Experts of a small language model: width 160, vocabulary 16384.
Below are experts of layer 2 (counted from 0) of a mixture-of-experts language model. Rows are named router (the router's row for the expert), gate (a neuron's input weights, with its number), up (a neuron's input weights, with its number) and show model dimensions 0-159. Each number is 128 + 24 x the weight over its row's rms, rounded and kept within 0 to 255. Numbers have three digits each.
Before each expert's rows: "mostly gets" lists some tokens that are sent to it at least half of the time. This comes from a sample of Wikipedia text that the model never trained on.

# expert 11
mostly gets: " ±%", " campaign", " (incumbent)", " career*", " policy", " politics"
router:113115110118115116094121131127116100168130071138103126200124113130108140113164153156127119134121150132123119111137115154162135102136134148093111171144104130126162160120160148125102108071104117069133125123139138122079144115111156164115145103111140117103121088134129129107142122168165151114123136131187192091154162183161149127126139136126149093145126142147143136117110124075189147095123105154162136125149104090121136110120169141119151138094124119137113127138113149117152105096136134
gate0:121190170143151149095105149084156120147111120134115145086136114137155130138179159118129115094142122185120092140096144143112105119155135094147110124141103143082107141090143130154137134158150113116127111100106170117103124082122126098103148109124116121106134138120133133159190110120148083150090102097103164093152125127132144169113087144146156123142171116160102120136112168154103112160127106163102125111097121109136109144098128143131092133166151100163094156123099147148148118129126127
up0:111177126146113150172110132150105090144130126128068161106158143155156105107140140073140107157134149140140122118069112131124147093105113104160143155126169143095168145135115114130131108149103131087124143169139178094133119109158127123138089113101174129135129140130107094139129122145126140109108158123085163134169101135163150146130131135143139107139146147155132162172118182142123135115106132112118151145127115129122137126138178117126107135135168130121130092056122151167138084139115087

# expert 3
mostly gets: ",", "e,", "s,", "a,", "),", ")."
router:120115099153104096107136115085160093105086160108117131102146126131169132135101118134138125078109179112159160110113134145155148111115120177109108119132112117149115112079144192185116117124116125069106121075119139152118110104154151134110161105116108094135097105136145120145114124175125144132172141130112156176110105130120136192145153128156156117123139161158113135131145130135147130098126091164123149127154118102084124149088141131113115127144100118134129147129192123138126142116142114
gate0:115115114144144125157154162161114140163141173127157137146110131112139112143169098109083143125146134080126127151093149128145124148100125156140145167139140129111103137113069102092145124079159169092125156155168123134140142117110151158134119143123118089149148101186130144091163135150118106125113159138116110141142135150123143055145121185150150164094157125109128183124125137104130142117144152076097105135134148104110114128130127085106133115102090131109142151131113123167120103109154149
up0:150127149097113131081090110093139118090114075110103135126130116143103123117068156158177122145116139174111124114181116143098124120156123124136086102117123126117170124138143148148119106178120104158109107109092146112111128136135120121110153104112116176113107140088128141155104114109166142132135107119152139133110149102141093216113153104101096134173118138142130065109115130142135116151117081185166135137117113136142135118134118145133147151152156114141134111142124113089153146128102109

# expert 2
mostly gets: " is", " that", " are", " was", " he", " were"
router:126127126113095117102133132122162153140094118113075140146156127128136123133165117115128139062086181132129142100114121123161176105146107119122126180138107119161091166124125146152132110139088149156112125121106104154085155117136096114105132119121139127141128147134152145134110089164116142135172134151158154147102101107100136138141130167180145122129107182107111129145149090097127128103128143144126124182128111137128155142118094150085124117109041117155115089155152163104133116125142130
gate0:168133103126113127084154095081119096125098085075141106117133119136128126148109127128167088157155146131144121141138155087117137098125107107082136119104154125129152147107136123098184121116125125136136101145134176108130125110145113144110179130109103123113180140102129115140138110115140118163137126154130132155112145131119093134118159108100095108173120086097151115122102143180101167088127154130176123093117081075144125069138108153138145121096098091103138134141121137106128146162126119
up0:091113136122126134195085150164122156141173175158122137116129131116123127115142140130064171101120125116120145111124127169139126162126159122175116130150116118130095112141111126137098126154142123128115163125117075140111138151116143094135071122138153141136076109156124161122107151135108155103132143093110128102139126133123146131125091142147152124068145154146106141153157119078168092148133102131084146174131168176130142163127139106121103136166158152135116125108144119141139092083117123

# expert 21
mostly gets: " music", " album", " Cor", " /", " player", " women"
router:114114110119117116093118131127116097168132073142102124200123114126109137111162153158127119135117147131121118113136113155163133105134132146092109171143105128127160158121160145125103110075106114071133123123138137122081142115109157165115143103113140119102123085135130132105143120167165152111124136132192192089149160183161149127126138135124147093142125142145142139115107123070193148094122104152163135123149102092120136111120166141118151136095125118136114126135110148119154104093133135
gate0:123111111116103121138131113087097126156157114107102170109132107168111116095144101088131096114104099110168146091128139100140125112103121136127094121110090151107122158154139112148156174157133119086123130131146132143126141098126127117124125133112142158179141143178144109150148135142085087133121117148118180128159154106112106152113126172124110115108143102088105129112135100124137138126099113147121080139125186085115096140129140112113108131131141045098168120100136113128177141139074107
up0:091150123136157138115125127150145134109109108152147142130122114146116115136120111130125116141128168108131129126083172139170118144122124157121106113133137081127058096095148117183127109179158115157121163096165136170164142122102084128115121108105124117125144125114141177117134102134146068162125126107096170118159194113115114139127124118152129108112158138148122158156113130153157145109135164115117072166107108141170142126128112134157140155143117074128108105116112089081144108120105123

# expert 22
mostly gets: " Vas", " Filip", " Ma", " Tamp", " #", " kg"
router:114111110119114116096120131128116099167132073140102125199123112128107140112163152157126121137122148132122118111135116152160134102135132149096110174143104131123160160120159148124101107073104115071133127125138140122079145115111157165116144103112137121100124086134131132104143119164166151113124136133187194091151159185160151124124138136125148093144125140147143138117109125071188150095124106150164137124149103087122137110120170142120153137093124120136111126136113148115152106093135137
gate0:121120151146115143115133103116125132103090134139063104113148149084126101142118162148145131121164121126109146091135128132122119132123117105143104087076143111099154105156085162127112110135159065113106123106155125150114154113125074079104129125108093152140100116110165144092112136150121132096188117122130110173136136116141129140162153139112141149137106089099133118131096145100116125130125152104151122140127108096127147118164140091099096106141127146143139100198140098127083189103125123
up0:127155151136157140181182120150152110147089098150122089110161168114158100113116148166148120119094133137125131110121128132110148122122132155112148103170113141122142091147131088152167110092127140139071114137120130090115125147132102088178155163153123135110174145112138163080154143161134125128113153099127110181121161101099184101129138128106161120141116094161138128117114111120136118113094116113176150118113093154138124097136159139137073114120115135113081111131135135140100132122121159

# expert 9
mostly gets: " Kam", " efforts", " Nay", " votes", " Del"
router:114112110120116115095119132128115097168131074143104125199123112129107138110162154157129119134118148134122119110136110153162134103135135146093110172144104128127159159120161144125104107071103114069133124122139138122082142116109159166116146103112140119102122088134131132105142120166164152109125137133190192090149160184162149127127137135123150095143125142145140139118108124073189150093124105150162137124151102090122135109118168140119152136093124121137113127134110151120152104095135136
gate0:147105127142117126127133131108143173135142118117142123130102121116146113132155103101197117105116129140137083124153105167159173115107144117154155105147136148138167112105145145095123126160127167156130134122096079062146149107120118154156155127108170135129139117097137141108118086105131130110123091104137136117164130124128147106141101150129170094139140102098155130132136083152138149139121127143142115112102154104077146131135087145168166111057130146088114162114126138126146090106163070
up0:126113064104126110107103105173173132181098155086125108140106094131158116147174129145080098113136114090102121155143161145129164108141124107126111141118099153127118123153102139168124077146132128103095126129146104154135162125136125135171081134152126119135131121091142149136128127153120123136116089120122099124102140103126133124095158142121119148128102117131165138118126154096123118183167161137087115166122153110118125126194109083150093090128154122136137157114134155108171119094118100

# expert 14
mostly gets: " of", " city", " within", " City", " St.", " town"
router:131118118134104106117170054125120130146128116140158129153140105143144142122140153137095147084155098110123141101173111163114113081103116157133080128168124165070092145128068162123130106141115176157105123132119116135176122127121154128116132105099112130124147096141174137153168115174159106121127143113186152136165121169129155124149116122149140122089111145104153122126115121070145139135112096164167124119151115095131139103126142164117138145130118122127126089118146132108143156122098105
gate0:106127127131132139079110108151140182139156140141137158136126177139115131128126151117115105120178134134137152146091150129125113122139107114091099142082150117081143076147169126091142120155108119129127137181101142129152056105126146126140148162089128121116132119169126085117141156157119157119150099117117113078126162133154149151118104145090109124131094129160159122164101102113092166085141079123167133110112152172141141139150135126101133117113116171134115146117153114112127107170147143
up0:153125151141139142120119092150157125076136143142132084126176125135136090128161126165139140143111135151146131115098140149078150151160113143123092164137156141128133141097077145118136119158163163153093098149073143137113121130137126100130128084117099150096115131092094134126157155141144088115120123146138108097119113142142129137104120124086090143141127162144095111165185134130157126095126121123119161130113137193109142125133178166148117153175142154114161129133103099081158116111098130

# expert 4
mostly gets: " dis", " different", " comp", " res", " con", " similar"
router:134097073140111112109152085108137133107116110142152143133159121169136115124132113086089140130110107138131135089124113127116143112179122130147110117148128142128131133117134144149084113140105139135123113120141131138128119141128145113116150107123106124129151129157099177134090130129119147115187149129113085143139167117128155121135163163157136135120148141104123172134150099153133123088105100155098127164167142114116167117068125157095076143126085125128108133246147127130161118090141119
gate0:105097141161159167134110103106100187155201149111145114102113103136110120108121112129149138120151123141092123134175107171117160131106138135100129144138136108127111132083141166138137167131171116127126133145085133146127117160105111126142140100135124145068122112134121144177134146157139139095118131148117134137100092161128088101176117124090133112136092166124135153130112137167126145151183117158123137129142162102140135104167112171151168140143101120130085126161103114126137137076159125
up0:144142110104102134090126132186170110111115111159101147137143148140160129149140099104099132170132132126164158135083119110133125135139122118152131125126093152139174140147109092115111103106120138128127136144186117123103125097141147141110129144113161093168133107113143117091145099089105106153149126126151111082135166137118171143091147152155130133121143096172144110084112111123116116100074134094146142123100083157115141153089119085098085131114124132139172151117164149124172131182122106

# expert 8
mostly gets: " World", " First", " Cup", " War", " Best", " 1st"
router:130059143116105126138176088113116094098119099104130142127156148113180137130147137133128128078124115128122106110198098157136151122117141154125101129125139131134112130098083133138111118137112141138108116126116150150122155112134110114136124135093124103118151134141094151136091164124151136170118151091150087147144173113106149135109143150117170103097098108116133141201145109127165140119122126142090149165165116100130146178145127170119134146146126133172127159110143151105151161102156072
gate0:082131143108107146150172095108120148162161148120121112100094139132151145146153118108149137138114144114148122125131125123108180166098106158097122094111158099125104115114095167108070124139144110165129172183115118135170121098198121117138134130145125106083134122120105144191108056152120123178152112152097109136161123154138105110104158117124123135128130111147127115144126126109166158122137138136112087118132151097105110102109124131120115137088122152096093163103124133131115117131166130
up0:136137134157101141115122159140104126136137122189158130193121135134121130145144157115123097130137130109139119102154098138158151141147100146132131136072125139143115110155128140131151111113104154130169115152108141130137142129132128118098094131117111117125098164160071174135088154112142130147130123131168141147157098162159155164137106133163127143115181133147128113106120149171128163139114107114125176145069124130148143104117084141115088134125165080129108194109157121122083086085139116

# expert 15
mostly gets: "\n", " Binomial", " Phylum:", " Arthropoda", " Insecta", "\n\n"
router:140119133115124095126143131126159110137118115144099132118152108134153172092172165139121116144102131097174136110161092101120121090142177152118110157135087147112155138129141134118125100155102159129102072146142132105110098078155152126081154100101144109137092099126117168158116113167178117115142127153126177107164131109134136176133163107125144106122113124163159129106121132101174134116125123123174134123135078073103142113134161123122125118142135149149117127164157182102134145103134136
gate14:155130141127088143151112180140124126139130150159150134157142107208138116098124090123121104122149129108116126118126086109110125098108095122194098128119150124117132116121113157149159160141088128141138109108116117132115142123110120119073149187158119123148136120114098135163123147167135134116159063155173117118138137119169120128172102109100110166105102097113153124158126112146118164120126098133115111134090145127127164135136153173101102109123102082151144138136139138099092081143098116
up14:118134130149165101112168105137152114157149147179105103111129163075180119135160156113124120103105174175150113133110156165173102078115148139096137122133104075105135154117119135119145097120134120153119144123140141143084135109143125123140127089112135126113161157124126132132109144153121133145123113101060164093106115145112136157105131101131128102089107129150127128109100111144133124110097114170151108143171080085135132122156094069083159120116147133104118130131113133149146157162134118

# expert 0
mostly gets: "/a", " Bro", "ür", " Lie", "ober", "ither"
router:151131135144138145125124127111130170118096146120088175102144131149146144143161138072110129093094141112151094124150081154111187127159108156143107123169151120114144096124076141105122103153102160143118087142098085104124123074135117134123139086116085133110118137159139124120155144102116111174148150120128110151122142083135160145103151111166155139138119142140118168143140092158113127117109127141147104139172139088086158173122099167121127157120122115163099146115144142117164148126140100
gate0:129119111136149127148129122127131153123119110083114139137133136125147178107147101123135079150090136129140153159140139162117098116156149122103109187126172081134135149127164108125128136116127095148114137119149081137103190165116166136137126097121146081139102126114129131127125096156145105142131128190099143094146145166077101128137121120116130079118151108154101134118109117157102111160167125089106146107131153093158106168160130141083144156147112082125145074098121111129146138124096132
up0:147103156113132154125147109155100118135136123149135121096157135093116121173131179142112147075160098095135118114074109153123143101099080148160133060147126152134122108114122129133126110125144163104130151141133181131130103104135108131095154148151098142099161104118138135128135109148103126124183104103151121180123145117142146151127118143171175189137108148104141138097138152097166133144100115112145112160162105147090131078120163120162117128157153169121120152123119136137122118160143112

# expert 23
mostly gets: " Donald", " Will", ".2)", ".3)", ".1)", " Jeff"
router:113116110118114117095119130126115101166129072140102126200123113130106141113162153159128121136117151131120120110137114154162132106135133146092111170143106127123160157119159147123099108073104117069134123124138137121082142114108158164115145101112140117103119088131127131105142124168166151112124137132188193092151161183161151127124137136124148090139125142146143137117106126075190150093124102153162137123147101089120137109118165143117149138090124120136113127133113151116153106093135135
gate0:146111157150110132149151097108130153157097175153122137111167118099108122116149134149102087082126142125035116104134153165098148120145133144114093102131119131151144127105155150111079134123151115119171143084146098139122193154104153130148171088163136135145100131119124116162125124117117112171124137136135120143076112130104120140152160153129139172126130128156096102161114133094114126153117109133132134101153099108172162115116124103176150135156128102108139140159168138123125124130116102
up0:108145112131141158119179107119072112100131108130111148157141146154170130100091089140107115118136152160141141105139112145130132129125148095138171147170153140123139130119114099109165130107098162132107150154111126185144113111167136147155135150144139106119152096146131106083095127134121083178155104113142118160154127102179073129149145148145178101124126136124145138150165097139145092143139115148104099131151109163137123127157144130099160120104145153138082129118071135117140140135072149

# expert 12
mostly gets: "-p", "-f", "-b", "-c", " sl", "-d"
router:091131113115105123154155121123174164139125138106107119133140164181149143143064149137083138133088137123127119112123078112107109091150145095129089111133118134121148149117141140143112122110112142093132116114126180129162148114165138095126156123117116118119103112154104174150129154114126137120109224113121127140148115131102153123150132158125121098116126161159150163107197138124142157122130080130112075159159133111099119133148110137107090129153110116123122132137149120102184098109149126
gate0:106116159159135152098079139144122141115132156133109085163091107092151101103127106079144115142124124142109131113099078068148140154125130123125113152130179139176092138110135152126145160150119140128066089144127132062124112133115110142108122102159131105120151143066138121138131142093135110128097164145132119154137096102136142181155138127124075115118091128146130086172110149144145134147134125163089145118159139110124144123133114142149166122133154113137169131127118130087132117106159135
up0:103145172140169162086080127129101112125130130153129123153073151108140130127119098102127141106156126140121120122132090069112137159126117113128119131122169129181111128143129147150154159138092139112077092165117104075118124100098121162120139097152128118122140144070125140164138137124129101139131145120143134171133096104127126188161153138102087112140076146142128091173110126167126143149141132168109154115170152124133152129144122163141150145143164120139162149118107120098132104126158119

# expert 6
mostly gets: " 0", " States", ".4", " 13", " George", " Car"
router:112114109119114117093121133126116098167129074141104125199124113129107138111162154156129119135120148131122121111136115153164135105136134148091109172142105129123161160120160147124102108073103115070134125124138139121082145112105156165113143102111139116101123087136128129106144122167166151115124137132188194094149162182160148124127136137123150092143125142146145138120108124071190148094123101154160135126147103090120135108120166140118152136094125116134113129136114151119151107094135137
gate0:129128152147115133135126082101147167178150115105131128097129109129117134111167111118104132129175164138128172138098121141126145097128080132116080114152122141142157114149133119115132143143156126129108075145136134157133186144146144114119079096135116151138151139134127130210136085110133166167133167145119163144114094182145112144111124131109096164142141157137151142112138118124167147087179141159142098169139134127100108132087134123119120142120119109152099111095133142152147126080148099
up0:118175114119150113155136097145125138134103163102128109135114106113164130113146157129109130132185176130126124098113138119143139134153096150076120102096117134150133130159125115087127139144144154135169121138112107138118178118133150090151140057127078134165180113140123143148159101119145122122121101088132114143145105151123144098163148093161116166136155092159151143136125145112145155124140144136133147166139114118113095143107175145152086127103155125152168155099125128173153138090076146

# expert 18
mostly gets: " October", " January", " April", " September", " December", " November"
router:143101121097113116108138121107113107131086126121121155097129152127138149117116146138122181112134149128144169119146109159131140111124146170124132148173143109136112156081132135153133115132098136114139094085137119135138176059115163103091220090124128118143116132130112194112134098096165096137130142116097123144144161134133169146105143136114154136154080143142133143169142126109151124131125134152106135131156106107085121114107152145118108135135123099139067136165127158133122140085148095
gate0:112129156119115114139137132163085149118106105165141116125101113095065118106098147156110157106137116177122201143148136110102111114098169152123129135115135148137047115124142141113091145130144131129135129135124081115148142163141138157098120139120142107126158181109111136174134097138092086134136147110146158100163130149131156179121145080128152114120150102159147127126150098115111148111138100078108108170124136139111125122122103168094128112100125152115162122132102132146120129147172135
up0:105114136128155129138177138137152127151129142145148172134128118132097121055073117172126165076112138122142140125079131098131149093109107194107130102137118101122113087114127117075152121137158078125111126108136095148120082141139141148097106133146136136100131147132144127155156147114130137166091161105129136127137096154146184164125115110098126135120128133160187107095113126100074104099097135083119124150150132143146145095142119150107120161098127114123134132138147133125143138149130153

# expert 1
mostly gets: "°W", " in)", " Van", " large", " California", " $"
router:112113112118115115096119129128115096167132073141103125201123113127108137109161153157125117135119149135121119113135113153164134102134134149094111173144104127124158157119161144125100107073103114070132125122138137123080141114108155163115145102112139119101122088134129133104144120165165152111123137132187193090148162182159148124125135134122149090142127141147141137116108125073190149092123105152163136123151102089121136109120165139118151135090124120136111127136112151118152104093132136
gate0:110110092132146127140138126134114146117133089144148180122115120171094132083096156122129146145134181118129132139152106151123166145152118155100144126095133113090102117121176147131090116107109096123099135093109116163103134170122085121124136112149141140115137133125079124133139204131122092075154177116126134134143126109123119128134111126142159101148163159075116161132154145111123127116118144091133100145161129151130131145099127113151104145114085125155153074071163142157150114129096110
up0:109096089130169104154141126156161140140144112113146134130086160172065149102116129133131145119131120107108152158143150144125161134143130143111135153143163088085114116159136117105097158166154139123111176081123116130091137147164113136114147094150176140157140122141100166141090107120154113168125174128126123129123132120135132119125096132132141095150148129114094103129159114124100127103060158089141116145162103141148104145108121136155112178133088112155143098068143141103131097120132129

# expert 13
mostly gets: " made", " including", "ated", " released", " known", " used"
router:147108131139112124089146118095144151136118117112131131100149105173170128087098138147112148063132118097155156122108106094106121105121135114125122128113132179147172156117115158143088093151118118139064099118123130164119132112135108123127158113100122099146137127189117151112168124122142179156160144130089136115143132145107143126163132158188143128116070147095135156153149097108107141106131130175125108159132122113109166124112142135122131186134127107165107147135142152143107151100154108
gate0:112128147117112138127148122086099115149163133150107121166155121173111137107122113166138178170171098125137135097149160114147134098105149116144156115100167146157094121173163161129112089164104165118146113125107144119144128144147117131118124158137177147090124116123127149092087140188093159129129152130140182112084076147130134123141113121102107113103126088097141153074131127131131105142134109076131156180128101122137125120118113120116088096114138143112151143118132132153156114162130131
up0:118131143117110142118154125089107101142152134142100118180169131179112132111134102145128169168166084119147144106129158109171124103112148139130162113108181150152120137186168148128124098154115181116161109135108153107145118132145102131103108160128188159098128121128137127104095134184099155124119137125146170112086103142135140119131129128099106117113124084074147148075123132141128081129128109096138149166118088137135112126116127120125089101115129140117140129118109117147163110169122128

# expert 17
mostly gets: " −", " +", "า", "leton", " −3", "alia"
router:094107125136121133080127142123122126147122105102099114158148130128125157110106179166119100140122152126107096099140119136153131088147138140089093164147123149090157170145163144123110109068128105070145130110150162101086129116096162132118131111111123093078107109143123123096121140158152126147107141108170178120129149195124143145132134146135152105133128137175149134134098122087172155112117076165169097137144120085123138137126129135117148147097120111172121121113111142114150144101123126
gate0:137141157119142090109119128125127087138147101127120106126142090110157102156098108143139132166154138114172126153117150096131159107100120106137153112137147114128119138158137110164127078121129125099132115175147123104100046147064135142154114129122120116104135140065108166090118138119103121138139123143126142128109157109152145125126120128105162138151149095115148140135140136173180124110142128129132104181132130147141078122077145154145151149145122083143115128121123175087134103071116094
up0:129104100141133128153098146083084127080174144132124144137108171131112143199129095143107138101103140122123147079159126122132156111123161108145100165130119131126147134118124154145113140138139111070158166131109149178157143135149088129152111121150104136087102131108100092145116135117124147141151118100123080103140099148105134087121137131145103107135145143165138119120129113079133149141138125110148137127130188110133172108092148173129125093088113156109128110118116097113146116182131084

# expert 20
mostly gets: "]", "ić", "istan", "”", "idae", "a's"
router:145128119130118125099112139123112124148130104096086123152123119126142125098138165153133108138104178114141111115126115162154139102140114136097117197154124148118120160093153142135101103071117115080136117101134173101097120125099134113121137110104106103076124088148110123093136140176169157153117140116193170119145110131175152121114144137137149090157109124142169142118096131107149167093130106151147135124144088096119139137134145128132159150138124087147128159120098145115198107098128123
gate0:097081112143153159124143145120140138138116138104141107138149130096125145123110127156143123118137160159139158164141101140136138116133139110148111142112086111111095093143117148075105129116099115143138134114091096131113106119102104132140124125096127127127127088135152120076145113159166176113130116119108120143147154089141130112162096128116147147110178128122118111137131160093089141148133129178086130139124155141135083056098137173105122150165130130164133144070116116186179146092162152
up0:111089091151143147102128125133143122139130131141156110120146116121135135127105150174149140126132132146126145141115094143133137108111139126172117138110083126116092087129146171076112146103102092151126121141098096094106120135103116107154117147115143136118129083115132103078162092156133172123136130110138102166131146090156127118171076142114154155127164111143149120124122154122122147161123130166071142117132119112130118078100110149099126152160122097158143130069089108151191150090169150

# expert 16
mostly gets: " team", " season", " USA", " event", " %", " mother"
router:113114109119117118097120130128118101165133074142103126203125113128106141110162154156128121138119150132123119112137113153162134104132133148094113171145105130126162160119161147123100107068106115071135125124139137122083141114109158166117143103111138117101123087135128131105141119166166151113129135132189193092150163179160149127127135137125148089143126140147141137117107126073191150094123104156164136126149102090119136110120167142115151137094124120135113129135113150117152106095134135
gate0:119096146118135145133091149145134144141111143119133118098150139173131133154109119161124127093145106135159156092111106101110110109164103120161115123129154117141143124140144132143079163165091114156113111168154105141121082137158127118135118131126088129105118143107130158137131102182110104120119136135123141102139166159101115129157113136102144165144132104116118135149128126109189104140105084121121149110128145135107118167104112166130134127125026130108126097159167088138141201163101128
up0:066097117093108150135125107133154145174188149141097121103116133139147166067139114102138104125095133160105123122133186132140120113085096148087064149097129158148116145109095117124163076145144096142095110113143121094150144123168105117138121129155152129123093162150117150124134106142116099147142131102127136161099122103121146107088148084090118145096147127117124140152136122166140142117132120116155132141114125097163161087160140117117091124124096100136102136130085135116105129110120113

# expert 10
mostly gets: " The", " A", "The", "=", " (S", " (C"
router:095095108085130087161175138109141123140129137077098157145133100139109155136094171103134157132100143126112100119206121127175130132124125174129112135152131106130154155129131189133134084130099120150113113101134103164120142133119126090099143119071121067155110119131130125158108104166156120108125146145153155120155125116141141162111136126132143105114124128171113142162153120133155173103138137130129130144121080121119117116145124156120099113159115141121084108170115143116158127117119068
gate0:144145106115130161117181171127091116129114090084154143101103116123103163120119134134071104143117126168110145136168126127117147120136131166136100137139160103137175129114104120144116156146145115153125092144175138099132137141136143144105161114177090133190145103105113101112158143120141089148151061128096119132080156143112134133149128114169131134184177091089111136114114126128149149125120140134082120136088139129125149156107139108128143135083129115116133154115159093120143095127139145
up0:137161109113128144132154168141136129150139136096143135092100100112121118132137118095100119113144117125121116158161147106161137088119099129103119148173148119134188075092141129139113144100150098133142115139103140094130117146142143145124140091158089144162139112107116144146156112086136111164135083106127129132083181120118131119170174118134094117177127092143067128090150136153159127128113164143091123173120139165107134177114168118136129137117100084107126113136125083121144101144155146